{
  "n_layer": 14,
  "d_model": 512,
  "n_experts": 64,
  "experts_per_token": 3,
  "d_expert": 128,
  "d_shared_expert": 384,
  "activation": "swiglu",
  "moe_layers": [0, 2, 4, 6, 8, 10, 12],
  "router_score": "softmax",
  "normalize_top_k": false,
  "routed_scale": 9.45,
  "balance_loss": 0.00235,
  "balance_bias": false,
  "router_z_loss": 0.0001,
  "router_bias": true,
  "init_std_router": 0.0142,
  "lr_router": 0.000875,
  "n_head": 4,
  "n_kv_head": 2,
  "head_dim": 128,
  "vocab_size": 32768,
  "norm": "rmsnorm",
  "norm_place": "pre",
  "norm_eps": 1e-06,
  "positions": "rope",
  "rope_base": 12600.0,
  "rope_fraction": 1.0,
  "qk_norm": true,
  "attn_scale": 0.0884,
  "tie_embeddings": true,
  "parallel_block": false,
  "init": "normal",
  "init_std_qkv": 0.019,
  "init_std_o": 0.0036,
  "init_std_up": 0.019,
  "init_std_down": 0.00222,
  "init_out_by_depth": true,
  "optimizer": "muon",
  "lr": 0.012,
  "lr_mult_o": 3.0,
  "beta1": 0.95,
  "lr_head": 0.00415,
  "warmup_steps": 50,
  "schedule": "wsd",
  "decay_fraction": 0.734,
  "decay_shape": "linear",
  "final_lr_fraction": 0.02,
  "batch_tokens": 131072,
  "seq_len": 512,
  "doc_mask": true,
  "z_loss": 1e-05,
  "train_tokens": 565800000,
  "steps": 4317,
  "dataset": "wikipedia_en"
}
Below are experts of layer 2 (counted from 0) of a mixture-of-experts language model. Rows are named router (the router's row for the expert) and show model dimensions 192-255. Each number is 500 + 40 x the weight over its row's rms, rounded and kept within 0 to 999. Numbers have three digits each.
After each expert's rows: a language model's description of what the expert responds to. This comes from a sample of Wikipedia text that the model never trained on.

# expert 36
router:452534470530507465438487476450526426530430499482458434465478526466465548568517481529443463481467456489490500502484508602495559485478472531489477536498581528567475501569489485554538529473492442
Description: Word-final pieces of surnames and place names after a capital letter, such as -els, -ern, -wood, -ford, -berg.

# expert 8
router:503549508553514495534450540514479398567423452504501496460565552435490532504471433516505509520517453459548456533428475528492543552499506491478481556460536558506500443502522470596460490410572514
Description: Latin taxon endings and words in species and genus entries, such as -idae, -ensis, -aceae, species, genus, and colons after Tribe: or Type species:.

# expert 39
router:476526490542558465445421553522466431536450498497509442500518578467485526559519467530495474491498469532535469538471480572570544537500473608437457552478503561511602481572471480541503501455496502
Description: Newlines ending infobox headings, list items, table rows and paragraphs, e.g. after Identifiers, Services, closing parentheses.

# expert 62
router:525543500524550501526450533521477471521446482506472480486536541481470509530480469521470486555523442464538396571449512534556545541489471533441455561499513552532553488536541459551494485447525505
Description: Standalone spaces before numbers or LaTeX symbols, subscript digits, and opening name pieces such as Pol, Mont, Alex, Tur.

# expert 28
router:535548507539558499510449528514477453519444480492446479495543549486458510526477481527468472540523439466542395582453521537572552538470487538434460567507515552531557492534527471537500484440520515
Description: Number pieces and the space before version or model numbers, years and table scores, like Bluetooth 5.0, Fokker 100, 1962.

# expert 58
router:508556490550509503429461564468451461561449464484475448498518530457457496559486443589449478530515467505552419532398537555528540530497474559441423509510489556574565544533498467543528500411547532
Description: Prepositions and colons linking a noun or verb to what follows, mainly of, by, from, including, as in written by, coast of.

# expert 21
router:539565496574527455465442523486504430547492453459461472485513516434479510581458479568492493500518464424522423532464489568524519558484484501448430525494490545534541495556489454551493486461523469
Description: Commas in lists, between place names and after clauses, plus month names in dates, and age in birth-death infobox lines.

# expert 55
router:498555545534537496483416562501507462561424511457459488504507533467462531563509506516490467471532456440503463541449520558518556516478449561461487502534497550513522482541511524508508447444503509
Description: Ordinal endings after digits, such as th, st, nd, rd, ordinal words like third, and byte pieces of Chinese or Japanese characters.

# expert 22
router:474598476494545456403474579481522434550452499482511470454498488504436510531437486511540399474471443437534466508452493571524477554529505566457415465450550508574534519603498478557481509449527508
Description: Word-final suffix pieces on verbs and other words, such as -ing, -ed, -ated, -ure, -ous, e.g. trailed, withstood, overturned.

# expert 45
router:525554497543562500523449545528459456520444463495439480500550544468463499537471476531469473554523427466533403572454521534558528539478469544428461559499503551529558489539536470537497481458528507
Description: Digits, name starts and spaces in match results, scorer lists and racing tables, e.g. goal minutes, 2–1, 1865.

# expert 42
router:490520488573542464490434524484486475573470444485433459479539555465456495540500505500477473455541450476483466511449545574563557498507499530411415576505502545524540517545476469549488512439533482
Description: Single capital letters and acronym pieces, such as AKA, ABS, RAF, TBC, often after an opening parenthesis or quote.

# expert 2
router:489543451544548470463474532437471459544471481539497503479515562483486486577494484557451383473492480518541415499449500557512504548448510578436497493473482526496592479565510476536450481461552489
Description: Prepositions and the infinitive to after verbs or adjectives, such as failed to, due to, taking into account, with, for, after.

# expert 24
router:529552496560566499511435538519464463526430473493448480488536549477458510530471484521470478554522441476545395576441528539555533535467467544442462558488511548527561507534534476545489484451519505
Description: Single digits, numbers and separators in tables, election results, coordinates and dates, such as 3, 62, semicolons, parentheses.

# expert 53
router:526553494545511479496462503435450455520464498503481439439495551461457530574515480577473470474541453483526489601436553555488517522470424519445459522514496476527537472527553455500490485468543505
Description: Pipe separators right after numbers, percentages or closing brackets in data tables, such as 72% |, 07 |, election and sports results.

# expert 23
router:532558502546564499504459539520472460523455476498450472501533530468465496527478487526465474544535438463546397561454525527567538530473473545437470560500502554530547495542533476523497485454525511
Description: Blank space tokens and pipes in tables, score lines and dates before a number, such as Rosenborg 2-1, February 12, 2023.

# expert 25
router:450546497579556494441418505489485490537457481483532450483498471540428536557537538482491469514508420486463456520475530603499505498526472509471409539533533482501533454550455502530533466468513530
Description: Apostrophes after a capital in French or Irish names, such as L'Amour, O'Rafferty, plus possessive 's and according.

# expert 52
router:525562509539568501502449546519465459523454476497454471492533545471463509532467472526472471549548443471542397575452527527553546537474479530445454567505497553520553498535525468526495483462518498
Description: Spaces before figures and proper names or currency signs in lists, credits and television articles, such as Kim, €, Chevrolet, Pasadena.

# expert 34
router:538504566584516482539467548472492364551479437510484506458566560429422472505484480479474445488523470453569458559503590529539542501503502533495468543490494550513526521533565469527442505446550425
Description: Final pieces of surnames, club and place names, often in tables, such as -burg, -ville, -se in Lucchese, Castroneves.

# expert 37
router:507579477527520484444483548463503394526427445523506453491465577498484498545499484576517404495547443434550440519481504536498500522484503556456467518457516485554589463580478442574456503440527552
Description: Verbs of saying, finding, naming and using plus following that or about, such as said, called, pointing out, asked about.

# expert 27
router:463560465584475506463441546506497475573470492489466462459545551453494532534495465556440462477535444491530461518457527538540512530460530562446458490505516554485580471545512459556459503455505514
Description: Periods and closing punctuation ending sentences in prose, plus heading-closing equals signs and paragraph breaks before the next sentence.

# expert 6
router:503546497491554479479478573485470447522466519525446410504572551472465496562476411543452483509521471473554374559463510631495502566527498473464423503506518496509564540552478467537489494474509503
Description: Determiners and quantity or time adjectives after in, of, at, to, such as the, much, early, late, all, general.

# expert 30
router:507545441583511468499466535497402432558450483482520500509512536483449521565526460555536473520521489456517437523492522576547523573490468531434485532454491535471585481593476499502511491434514459
Description: Line breaks, list dashes and section markers in infoboxes and headings, such as the dash before Born, Kingdom, National team.

# expert 31
router:492607501534505506467471556534449535538451526469495481572495483513442570536555523492483483502495483472451469532492529547528518480530484587440448609484535506574523486595540504533527538483535519
Description: Inner syllables of uncommon or foreign words and surnames after a first capital, such as ić, kov, ø, berg, Llywelyn.

# expert 3
router:506533502521520475462492549456490469558473500496420437512539541504478525558504497579489444485456458524544387527525518559520523490521474578473395556498527492576517476539519497532461551444502491
Description: Nouns after numbers or articles counting time or amounts, such as years, times, season, days, million, percent.

# expert 49
router:517546506555541506429467558553413483548470476492487500497534526476496498561478452549491483500455473492531385571441528570496514525519532483465415507482488535502532492554504472471503471464526543
Description: First digits of years such as 199, 201, 202 in text and tables, plus colons ending infobox field labels like Presented by:.

# expert 35
router:529542509547563507510445539520456462509444472494453482497532549469464509526474473526469470536516439476550395569442524538554538532471476543432461569495495557536568491538520474532494486448514496
Description: Pipe separators between cells in sports, awards and results tables, also semicolons, digits closing year ranges, and pierced in descriptions.

# expert 26
router:534561498537562493520444525516458469525445482501445474512527546461469515539466494524473474537542437458544386574453526534552542538484472552445468569491513548533567501539515475528493480449521506
Description: Standalone space tokens before a number in table cells, phone area codes, ISBNs and dates, plus name starts like Mc, Sh and the pronoun he.

# expert 15
router:472525493543521440475464493537465464550469486452468516497535560513458525534489469520498427498500489521532451531508554531569563546469516530459474572492481491569566520520529526539511550502493441
Description: Sports game-recap words, mostly American football, such as run, touchdown, yards, scored, completion, and injured reserve.

# expert 13
router:474511544514520478536463536467454447538474447478514470455507538499439497569525517470547430468536408462524491520462442546478572499497522536499497500465533485483567525533497436523541422455514523
Description: Mid-word pieces inside South Asian, Middle Eastern and other transliterated names, often after K, S, A, such as y, h, k, ok, Kh.

# expert 10
router:467592477505511463457462550463409447555462535471487508505520508524441528521542531486507459489494464467494467556422501580517511555522503547450477511452559487479528515566534448501529511483540537
Description: Short inner word pieces inside foreign or unusual personal and place names, such as Cr-or-epati, Cr-iv-oi, Meh-med, Z-én-ith.

# expert 4
router:516551481535529515496447519508458465509441470479449471497516543479464525529469491517472450538514438466531403586450536544575553531455467540449461550488521542510545497540522480542501506458541491
Description: Space or number after road designators like Highway, SR, Route, with numbers, separators and list dates in tables and lists.

# expert 11
router:489549513599536506495482607525413422561486474483522449497514493482468484507492454532488407494504431487511455522462507509500491531483511571456419497534564563508546508547511446504470542403519507
Description: Nouns for institutions and offices after the, a or a name, such as State Senator, University, House, Vicar General, Successor.

# expert 60
router:427555566608563506514475529501448482568482539492449482526509534499484524584471485489487513466540410461542443544450486593510513530480512545481444499515521557534581477482478493477479518453538541
Description: En dashes in score and number ranges like 0–2 and 85–98, plus spaces, periods and digits in tables and dates.

# expert 33
router:543544521586544446503461482510487498510450473459427486473533532429452522466486473527517425447531419443518477521426536487526540545494517556455502536469510507490531536552482539526471404454487469
Description: Military unit and service words in war and armed-forces articles, such as Force, Battalion, Command, Regiment, Navy, and two-digit numbers.

# expert 46
router:478576524557523474475445510506433448604423524536504514483538545447455530552549502524493492518472465497538435591463530596563544523477518507391497546483522481503559487560483526554474499436523518
Description: First token of a new heading, paragraph or table row, chiefly the = of wiki headings, plus The, In, |.

# expert 9
router:534543498552565499522451529522459459524447477499445474478538535476464514537466480527476473541531433471553391571467537534557541528466478538441461580499500558528548497529530477524491484459515499
Description: Bare spaces, numerals and function words inside tables of election votes, goals and statistics, e.g. 1,397, 6.0%, ordinals.

# expert 50
router:503562545511559442463465547469462439514459456457452466473527516492476487517493467516467397478482441492501442550488487575466511523482509551448456535487542520469548506547445479509565438489521505
Description: Political and electoral words such as Democratic, Republican, Party, election, votes, %, Popular vote, in election results and politician biographies.

# expert 51
router:513497566496516437467419522464500451531410459483474439469477545496445433537490503473443458456510423463545451522459521507513555513475448527440440546524529526502529462507498501539536540456508521
Description: Pronoun-like capitalized title words such as I, You, Me, Love, and mid-word fragments of names like Deewane, McNeely.

# expert 63
router:501543522495571473484486587503454464585437503479489437480548566491464448517512522563569473525453484512471472577499541533561544572516525495437495545499533497570528478520514482530517480490495428
Description: Nouns for albums, songs, games, matches, seasons, teams and tours in music and sports career articles, e.g. Commercial performance.

# expert 16
router:474549546573494441514481527470471452537422504485425473493488538430428484518505481537530456524469430504540446577461544520534505501485468506462447491497513491480549484522427495524525451407512481
Description: Abstract nouns right after the, a or his in narrative prose, such as return, battle, work, service, fire, contract.

# expert 0
router:482581492573547499508478593482496455577408484511433506540588527499477503496517475541474453537507481488557428559427602522568532535543482531417463538490555506493538497526478507529476493447515493
Description: Adjectives after an article, mostly ordinals and uniqueness words like first, second, third, only, single, new, original.

# expert 43
router:492576484547543436451469523478489383589470504517516453480615530473429528517508444493534397478487446449544475506466547574508492550516547524467459472450586520498512528558532475462459449408533483
Description: Middle and final subword pieces of longer English and foreign words, such as ible, ent, etic, incapable, sculpin.

# expert 47
router:470510496530558472444457560512432411572409481521469503540554552409438495529472500585522447526509483514521441577390549585530526528507470522442472481504499502537584532553474459513473497435494471
Description: Articles and possessive words before a noun, such as the, The, its, his, her, 's, often before first, own, same.

# expert 57
router:534556496547565498503439538525460460501436478498465483492543550477468508536459485520466480553525433469541394578460521526561541533476471548445463551488509535538542496545545466545486505463527506
Description: Male first names, year prefixes like 199, 185, and numbers in citations, tables and medal lists, plus was.

# expert 56
router:521545485550570499514444521533453461514449477505449469499547539472469496534467481528472472546522441467550404579459532538562548536468473544448461564501490550531557507533529463534488496451521499
Description: Given names and words following names in sports results, cast and candidate tables, such as Robert, James, Andrea, and the space before a score.

# expert 48
router:527535504546562498505443533533468467520435481494447478489525541473469504534481484510470474546520431465531393561454523541565543538486474539432460564493496543533554499535536471528498497458514508
Description: Spaces, percent signs and parentheses in tables and vote tallies, plus first names and surnames of candidates, such as Michael, Browne.

# expert 19
router:528552475550551493524453534526462457525444473506457489496534540465485519536456484529460471547527431457529411563452533541558551520479478541432459547472505543523562490537531465520486500444532505
Description: Spaces, brackets and first letters right after table pipes, commas or colons, opening numbers, dates and names, as in match scores, 28 January 1999.

# expert 44
router:456544480547518482455416555492448479536419441460500465512514545456481531542529442535495453564528356500549400546474533534507590548520446503429498510471523489566554479539537513558477514457518503
Description: Pipe characters that open table rows after a line break, markdown separator rows like |---|---|, and ← arrows in navigation lines.

# expert 12
router:507550536497508434493506510452469459527441486533524419457533582488466537523511493484480478488507442514481391575494526545506516566446470508475471539466544492521593420504470528562529507466478487
Description: Quantity and set words after the or all, such as other, two, several, both, these, another, latter.

# expert 40
router:523554506546556495517441534516459459516460476496435481492541540478457504530472477528480473545533427459551389569449522529561535537463465540436461559503509549523547488534518470538497495445525506
Description: Space or digits before numbers in dates, scores and table cells, plus in, In, was, e.g. On 1 June, Eikyō 1.

# expert 54
router:482538475581549493478456573489442414562469523509491411520511525435485495575485489593461491485507491472505435507407488596526532582508440563453434512442529530544585534575520459507500455397507487
Description: The word of after nouns like part, end, University, in titles and phrases, plus foreign de, di, des.

# expert 5
router:486523514544535463514477555515481432508440473490435442513516551481455490527486456490485485507526443430530414529475514531573545513465458543444474577483521519509554486504527442591531492469545559
Description: Second parts of place and given names such as San Francisco, St. Louis, Los Angeles, plus digits in dates and coordinates.

# expert 20
router:520560502547553500499437528515470465519452476495453471497522531473460518544455479541451477558524447456540402581461535530559542545481483543449465560503510546537550485533527465535502483450525498
Description: Digits and numbers inside table cells and LaTeX formulas, such as 1 & 1 and x_{k+1}, plus some surnames and first names like Jones, Walter.

# expert 29
router:480568441570480477502435519508439463545429453455482514480529515497477492526523448526543496536500434504505443507485551515491538571492495541397437509439493557476555506551490505554530457471575483
Description: Dashes, colons and bullets opening infobox and list lines, such as - CAS Number, - Clade:, Coordinates, UTC, Binomial.

# expert 17
router:457545512531480498512456542445444419534427431505445532494483541476489521523470495571498438505461440466491489519500463523542536530446503528456440584506500581441491450516477432580503493484543420
Description: Geographic and administrative nouns in place descriptions, such as County, River, area, population, village, north, plus order in in order to.